config = dict(
    experts_per_token=6,
    d_shared_expert=0,
    moe_layers=[1, 2, 3, 4, 5, 6, 7, 8, 9, 10],
    routed_scale=1.0,
    lr_router=0.00197,
    norm_eps=1e-06,
    batch_tokens=65536,
)
Below are experts of layer 4 (counted from 0) of a mixture-of-experts language model. Rows are named router (the router's row for the expert), up (a neuron's input weights, with its number) and show model dimensions 0-127. Each number is 200 + 30 x the weight over its row's rms, rounded and kept within 0 to 999.
Before each expert's rows: a language model's description of what the expert responds to; "mostly gets" lists some tokens that are sent to it at least half of the time. This comes from a sample of Wikipedia text that the model never trained on.

# expert 10
What it handles: Table cells, name starts. Table separators, numbers, dashes and list bullets in tables and lists, plus first pieces of personal names like Richard, David, Ha.
mostly gets: "Green ", "Ne", "Win ", "Ry", "David ", "El"
router,169,239,165,162,206,175,181,241,241,174,158,180,227,176,192,188,212,245,162,226,193,179,167,154,163,157,149,207,163,203,235,239,170,188,243,197,251,173,181,188,238,195,230,221,164,233,242,166,243,227,250,235,232,175,218,205,188,201,219,203,152,172,228,155,216,224,197,177,212,206,168,199,227,247,206,163,167,238,227,170,161,210,172,167,181,189,173,164,173,225,195,169,161,174,177,214,170,228,167,235,235,225,160,206,166,160,188,255,216,183,218,141,237,204,163,196,181,222,237,239,219,203,244,174,240,159,168,186
up2,213,175,244,179,200,197,195,127,193,213,194,182,247,182,185,185,221,229,216,202,201,175,177,196,218,224,197,209,204,290,223,232,213,187,200,204,165,142,197,223,197,195,224,211,179,245,151,222,223,234,241,154,181,186,187,178,220,174,215,257,201,200,240,269,186,192,204,196,206,240,219,194,213,171,236,236,204,157,200,216,224,263,190,189,188,162,161,190,210,231,197,172,189,262,174,206,183,207,133,227,176,213,237,203,164,146,177,151,271,252,153,157,189,207,196,190,191,168,192,230,203,123,219,232,228,192,231,211
up3,169,211,206,150,220,258,219,199,208,201,160,178,194,189,197,192,176,171,182,217,198,237,156,179,158,191,130,173,224,191,195,171,196,200,230,208,279,201,213,206,177,198,198,134,234,211,199,211,159,218,185,235,227,207,172,222,230,140,176,184,227,217,270,208,167,201,242,158,177,186,146,236,145,209,204,198,215,148,231,204,174,210,192,252,204,205,165,187,129,158,185,197,260,216,221,226,226,209,153,227,214,242,240,253,193,173,170,232,230,173,233,187,225,218,168,192,187,211,204,235,161,202,177,173,201,229,206,139

# expert 31
What it handles: Prepositions and connectives. Prepositions and clause connectives in running prose, like in, of, by, with, which, during, usually right before the, a, his.
mostly gets: "which ", "with ", "from ", "after ", "In ", "during "
router,124,202,181,212,162,162,223,201,240,139,150,156,196,197,205,164,187,190,178,215,200,201,181,145,172,168,192,205,181,153,215,193,151,134,219,206,203,211,221,200,231,166,266,246,193,218,202,158,240,195,220,229,190,158,194,222,187,209,234,231,161,210,211,169,204,178,207,188,251,203,198,184,275,220,252,180,202,174,195,168,219,184,172,197,196,184,141,185,140,203,168,151,179,185,198,222,224,239,165,209,207,232,160,221,164,170,182,187,196,146,197,151,215,180,187,194,201,224,266,228,250,236,228,158,196,199,195,171
up1,203,218,223,194,194,208,184,179,199,143,190,187,196,196,243,181,208,188,199,213,195,214,203,203,188,296,202,171,176,209,193,205,242,219,191,221,189,284,215,223,226,235,168,157,211,168,223,205,172,206,208,228,168,181,185,212,213,190,202,221,179,193,205,137,174,167,226,254,210,173,179,205,196,189,219,233,205,226,206,175,116,150,191,199,172,245,218,244,140,188,250,237,209,159,116,203,266,200,241,214,198,272,193,216,250,140,187,237,192,179,219,183,245,195,165,245,191,176,228,225,185,237,187,197,196,199,196,210
up2,217,157,210,165,213,219,230,184,182,105,190,180,190,187,164,194,153,188,220,193,245,222,227,239,227,168,190,217,254,251,209,228,190,193,227,261,176,192,228,229,214,201,207,227,179,211,165,230,239,228,174,224,206,190,198,160,219,172,208,220,200,193,189,204,224,177,261,200,220,168,201,218,194,118,217,152,224,193,207,220,174,204,186,195,157,192,196,214,217,198,213,187,195,118,218,198,211,178,209,169,157,207,229,236,221,203,215,176,177,227,151,245,170,192,131,213,204,123,208,262,169,218,242,175,183,185,246,154

# expert 66
What it handles: Inner word-piece fragments. Mid-word pieces inside longer common words after prefixes like con- or de-, such as conven-i-ent, contro-vers-y, Aud-itor, kind-erg-arten.
mostly gets: "ric", "clud", "ept", "ñ", "ordin", "pos"
router,173,167,160,155,192,180,182,241,249,159,184,206,207,169,219,168,250,225,169,214,172,191,189,164,175,165,172,206,159,194,233,169,191,241,214,199,241,180,157,204,227,219,230,217,171,224,251,160,221,245,233,239,240,161,223,244,163,164,252,208,169,180,229,156,226,165,224,163,233,169,163,223,219,242,224,170,200,166,255,197,179,154,137,170,179,180,168,178,205,208,213,170,159,171,196,229,220,236,173,224,231,225,166,195,182,167,174,228,174,177,198,202,228,203,191,155,231,210,212,222,245,247,222,171,246,198,228,176
up1,241,176,147,201,200,166,202,163,246,178,216,203,228,201,160,168,218,185,198,202,199,165,206,155,221,167,234,231,232,207,202,209,158,167,151,167,278,189,232,181,167,203,216,242,167,281,229,209,192,200,159,173,200,167,264,170,218,200,191,185,171,228,168,204,213,212,192,190,243,171,179,233,158,232,199,258,214,191,157,199,193,168,146,220,193,190,197,139,207,104,202,210,194,198,173,199,282,187,215,190,251,231,166,250,185,197,222,212,197,212,199,200,213,194,154,159,183,198,196,174,181,195,214,199,253,197,202,194
up2,198,246,200,224,185,141,154,227,158,176,249,201,174,196,190,255,223,210,179,252,207,174,219,164,201,193,152,174,220,198,172,236,256,135,204,277,228,220,225,188,225,202,131,215,217,186,228,267,216,266,207,197,215,212,187,142,230,211,185,237,257,217,245,221,252,184,203,176,195,238,203,171,195,214,175,216,221,188,197,189,232,206,216,198,230,233,221,161,211,216,176,183,194,167,171,172,238,218,151,213,182,217,184,241,181,200,227,196,186,210,226,190,233,176,210,236,208,215,244,235,183,231,245,211,253,157,174,172

# expert 4
What it handles: Titles, offices, word endings. Capitalized institutional and office words and final suffix pieces in titles and roles, such as Minister, President, State, County, member, instructor.
mostly gets: "team ", "State ", "former ", "League ", "member ", "National "
router,164,239,151,202,146,168,202,256,227,173,148,161,207,185,164,203,216,232,164,233,172,182,206,166,205,178,189,217,176,219,233,217,185,148,240,228,204,179,175,208,215,237,224,248,165,210,225,162,197,228,230,233,236,169,225,187,165,156,228,180,162,191,242,171,220,239,207,180,233,236,185,237,235,208,223,176,229,254,216,159,215,172,163,174,180,191,164,169,163,219,203,185,166,159,197,222,225,211,174,263,205,208,161,244,183,180,202,217,173,163,242,165,223,234,176,173,161,235,223,231,202,194,233,181,234,143,146,166
up1,145,195,238,254,193,213,165,195,190,168,179,169,188,186,219,278,182,190,218,210,232,200,187,226,142,148,208,161,238,166,198,196,231,218,221,194,204,243,194,157,241,260,226,226,199,187,195,205,189,220,241,214,260,202,170,222,215,198,231,219,251,256,165,167,168,135,154,217,212,135,228,214,209,209,208,181,228,176,209,167,237,185,224,154,230,219,181,189,235,198,191,171,177,239,249,212,228,197,188,188,133,202,212,229,212,221,163,217,237,194,212,197,249,176,198,218,209,225,236,231,114,188,186,224,223,188,216,200
up2,169,180,209,181,210,198,240,296,161,152,176,208,197,167,200,236,149,183,206,241,232,188,191,229,190,235,201,264,213,197,186,176,235,244,180,196,196,169,194,200,200,250,145,211,200,228,254,152,161,231,189,154,181,211,211,176,199,220,219,219,178,218,210,198,213,235,187,213,185,223,231,204,237,208,156,206,209,275,171,219,197,184,173,182,181,226,183,195,226,240,242,191,165,181,228,227,185,207,212,165,144,263,219,258,181,162,208,190,215,217,224,186,195,151,215,152,250,190,175,237,209,169,245,150,187,150,171,181

# expert 69
What it handles: Section starts, prepositions. Section heading markers, sentence-opening prepositions In, During, After, On, commas, and verb or noun stems starting new words.
mostly gets: "== ", "=== ", "In ", "==", "during ", "After "
router,166,183,162,182,191,177,219,247,241,172,169,184,240,192,206,175,207,255,161,221,181,171,168,156,185,162,164,218,152,166,227,225,174,187,249,207,224,176,179,218,233,211,248,236,162,231,242,157,238,221,245,234,229,149,219,236,192,183,215,222,168,172,241,152,220,182,219,174,226,206,167,194,242,262,221,162,152,199,237,177,188,192,176,168,196,171,169,166,168,228,194,171,158,170,162,198,215,198,175,244,230,234,158,205,167,153,175,185,219,180,196,158,234,223,169,201,209,228,237,230,214,208,232,184,238,163,167,169
up0,191,249,228,209,136,204,187,224,286,174,174,194,226,169,197,183,187,183,179,215,163,214,203,198,176,259,244,221,201,255,207,219,173,200,213,204,178,204,169,188,186,145,230,165,157,196,169,125,199,219,194,233,242,186,184,195,221,197,194,190,194,234,241,211,171,223,164,183,187,194,185,213,143,189,244,222,279,200,190,253,193,133,141,169,172,184,164,166,198,225,218,202,175,190,187,254,208,208,184,221,150,183,182,182,208,146,169,223,238,229,173,183,187,164,215,202,226,156,162,185,202,180,171,186,244,234,164,172
up1,146,168,227,168,183,209,180,219,217,195,176,230,162,211,238,201,229,160,251,188,226,213,224,232,160,217,152,212,208,246,248,190,190,222,199,203,222,206,212,259,166,226,196,211,215,196,187,215,203,204,188,237,201,181,216,223,196,185,144,228,189,197,233,187,190,179,233,171,221,208,221,212,221,227,154,181,193,252,143,210,161,145,161,185,192,209,204,169,226,226,224,253,173,173,187,190,219,217,193,271,202,248,137,187,211,181,185,166,187,127,157,248,261,249,243,258,183,192,196,262,224,179,165,158,182,216,201,223

# expert 9
What it handles: Common function words. Very frequent function words and sentence openers such as the, a, his, has, would, He, plus periods and many mid-word fragments.
mostly gets: "has ", "his ", "would ", "=== ", "This ", "He "
router,167,205,157,178,209,177,191,252,230,174,159,188,210,163,232,187,223,248,159,236,199,171,172,147,158,162,154,237,162,197,233,238,181,187,236,197,243,179,180,207,238,194,244,232,168,239,241,165,240,225,245,242,247,163,219,202,199,161,215,204,159,169,241,151,211,193,216,191,219,225,168,182,238,247,214,162,148,226,237,164,196,198,176,171,208,185,167,166,185,228,206,168,162,171,167,187,203,202,163,213,226,238,158,207,166,146,172,216,194,176,218,155,229,201,179,187,233,226,236,233,219,190,236,181,242,179,185,168
up0,219,209,204,133,220,165,271,189,228,249,156,151,219,219,202,185,192,183,143,161,241,186,231,213,232,186,113,196,198,193,238,198,229,208,206,228,162,215,152,178,246,207,177,199,173,194,142,192,198,188,192,193,205,247,231,228,224,158,220,139,185,158,209,229,162,221,201,151,168,214,214,195,240,202,227,179,270,285,182,179,179,205,228,188,215,213,201,184,197,202,220,165,172,169,198,223,168,190,173,200,224,175,165,203,243,190,261,219,199,222,201,190,170,194,188,171,216,196,229,226,189,148,228,181,248,239,195,205
up1,215,167,187,171,210,141,221,214,198,214,172,168,234,219,256,224,196,173,161,153,175,195,218,137,147,230,160,197,277,191,171,222,264,202,153,187,221,180,211,210,165,155,170,204,193,208,241,205,190,259,204,178,229,238,213,233,182,190,184,183,147,200,248,195,153,206,207,200,189,211,207,217,238,236,240,212,180,187,190,232,266,200,240,234,219,176,238,206,153,180,217,197,187,195,177,246,273,221,210,211,201,217,173,243,201,196,242,260,182,210,228,186,238,186,278,178,192,202,200,208,217,236,207,200,192,227,175,225

# expert 21
What it handles: Government and reporting words. Nouns and verbs of officials and news reporting like government, President, announced, appointed, considered, and prepositions of, by, for after them.
mostly gets: "announced ", "general ", "government ", "President ", "president ", "contract "
router,174,208,158,178,182,179,201,253,232,163,165,166,213,181,198,184,201,250,160,232,199,173,185,158,185,166,159,267,166,192,236,238,172,169,242,212,236,177,166,219,232,211,251,243,164,231,247,166,230,221,234,231,236,159,229,207,191,195,235,219,168,175,237,167,214,199,210,182,213,226,167,177,236,232,221,163,130,230,234,171,176,173,174,169,179,180,170,164,168,221,192,157,153,170,162,203,197,219,172,238,225,231,161,204,166,163,168,187,202,183,225,143,235,219,175,203,192,222,232,230,206,208,234,183,241,165,200,172
up0,174,228,237,166,227,227,184,190,236,245,181,222,208,163,203,149,145,176,200,167,174,207,164,216,225,214,189,201,175,219,215,178,217,203,252,215,199,276,205,281,212,176,222,191,207,143,164,194,215,169,186,225,229,204,218,189,252,246,147,187,160,120,234,171,208,183,147,162,245,219,232,209,207,173,238,179,182,200,167,247,237,189,216,208,207,200,217,113,186,249,162,212,180,212,192,189,156,205,170,214,171,213,145,233,238,182,177,186,192,160,194,208,203,222,189,235,189,193,175,195,208,212,175,173,192,191,157,163
up1,157,151,179,185,154,167,207,242,194,207,134,221,205,178,201,226,194,193,224,238,174,220,247,189,214,139,271,164,214,177,270,217,237,215,222,200,164,181,190,180,210,172,219,172,199,147,212,182,275,206,210,201,224,206,215,183,186,156,209,159,205,183,162,160,177,170,268,209,164,200,137,222,209,236,132,240,159,218,186,203,156,201,190,173,174,188,220,216,200,188,247,235,222,230,223,246,163,255,200,233,207,194,165,270,193,167,206,223,190,224,170,202,165,186,188,215,181,187,188,237,201,198,216,220,208,214,203,176

# expert 56
What it handles: Punctuation after dates. Commas and periods after a date or phrase, years in table dates, and time words such as later, before, after, century.
mostly gets: "before ", "century", ".\" ", ".\"", "stated ", "Gal"
router,170,209,164,142,202,183,189,241,244,170,170,173,219,163,205,185,212,255,169,235,183,175,167,166,189,164,164,209,152,177,231,242,165,173,256,219,231,174,172,203,235,218,244,226,173,245,235,165,240,229,242,238,230,157,230,216,233,177,212,220,161,174,232,160,197,227,223,187,226,226,169,172,241,233,213,159,143,193,244,175,177,204,179,166,200,171,170,160,171,231,198,166,160,187,152,200,194,222,172,235,225,235,165,211,166,153,170,220,209,183,204,181,234,194,191,194,191,253,217,237,212,176,229,181,239,163,189,172
up0,264,192,192,218,218,188,199,252,218,180,207,135,190,184,208,176,230,232,206,200,214,210,165,219,236,179,234,164,200,244,145,214,207,244,212,231,169,232,193,228,222,203,225,192,228,183,245,208,207,228,194,133,216,225,220,163,162,199,201,249,232,186,190,203,220,166,164,205,208,247,166,253,220,206,230,154,190,220,309,164,192,176,211,185,188,198,253,215,176,188,202,173,199,196,239,178,185,221,203,233,264,173,204,233,227,245,207,153,227,174,178,223,196,217,238,196,234,212,180,183,284,181,229,227,208,155,221,176
up1,192,166,195,207,207,187,253,230,248,179,141,244,167,217,240,165,171,211,127,169,168,141,213,165,229,229,228,180,208,154,173,141,210,218,184,150,182,164,245,159,218,142,234,202,192,184,197,191,169,210,164,219,209,181,193,211,235,172,211,220,217,154,196,207,205,212,277,150,226,149,225,200,194,156,226,214,255,185,222,172,185,217,220,192,151,152,199,191,179,179,235,214,202,175,232,205,197,240,181,184,215,188,230,155,228,192,198,190,210,185,178,134,190,232,190,242,202,208,202,203,208,238,166,179,166,236,229,154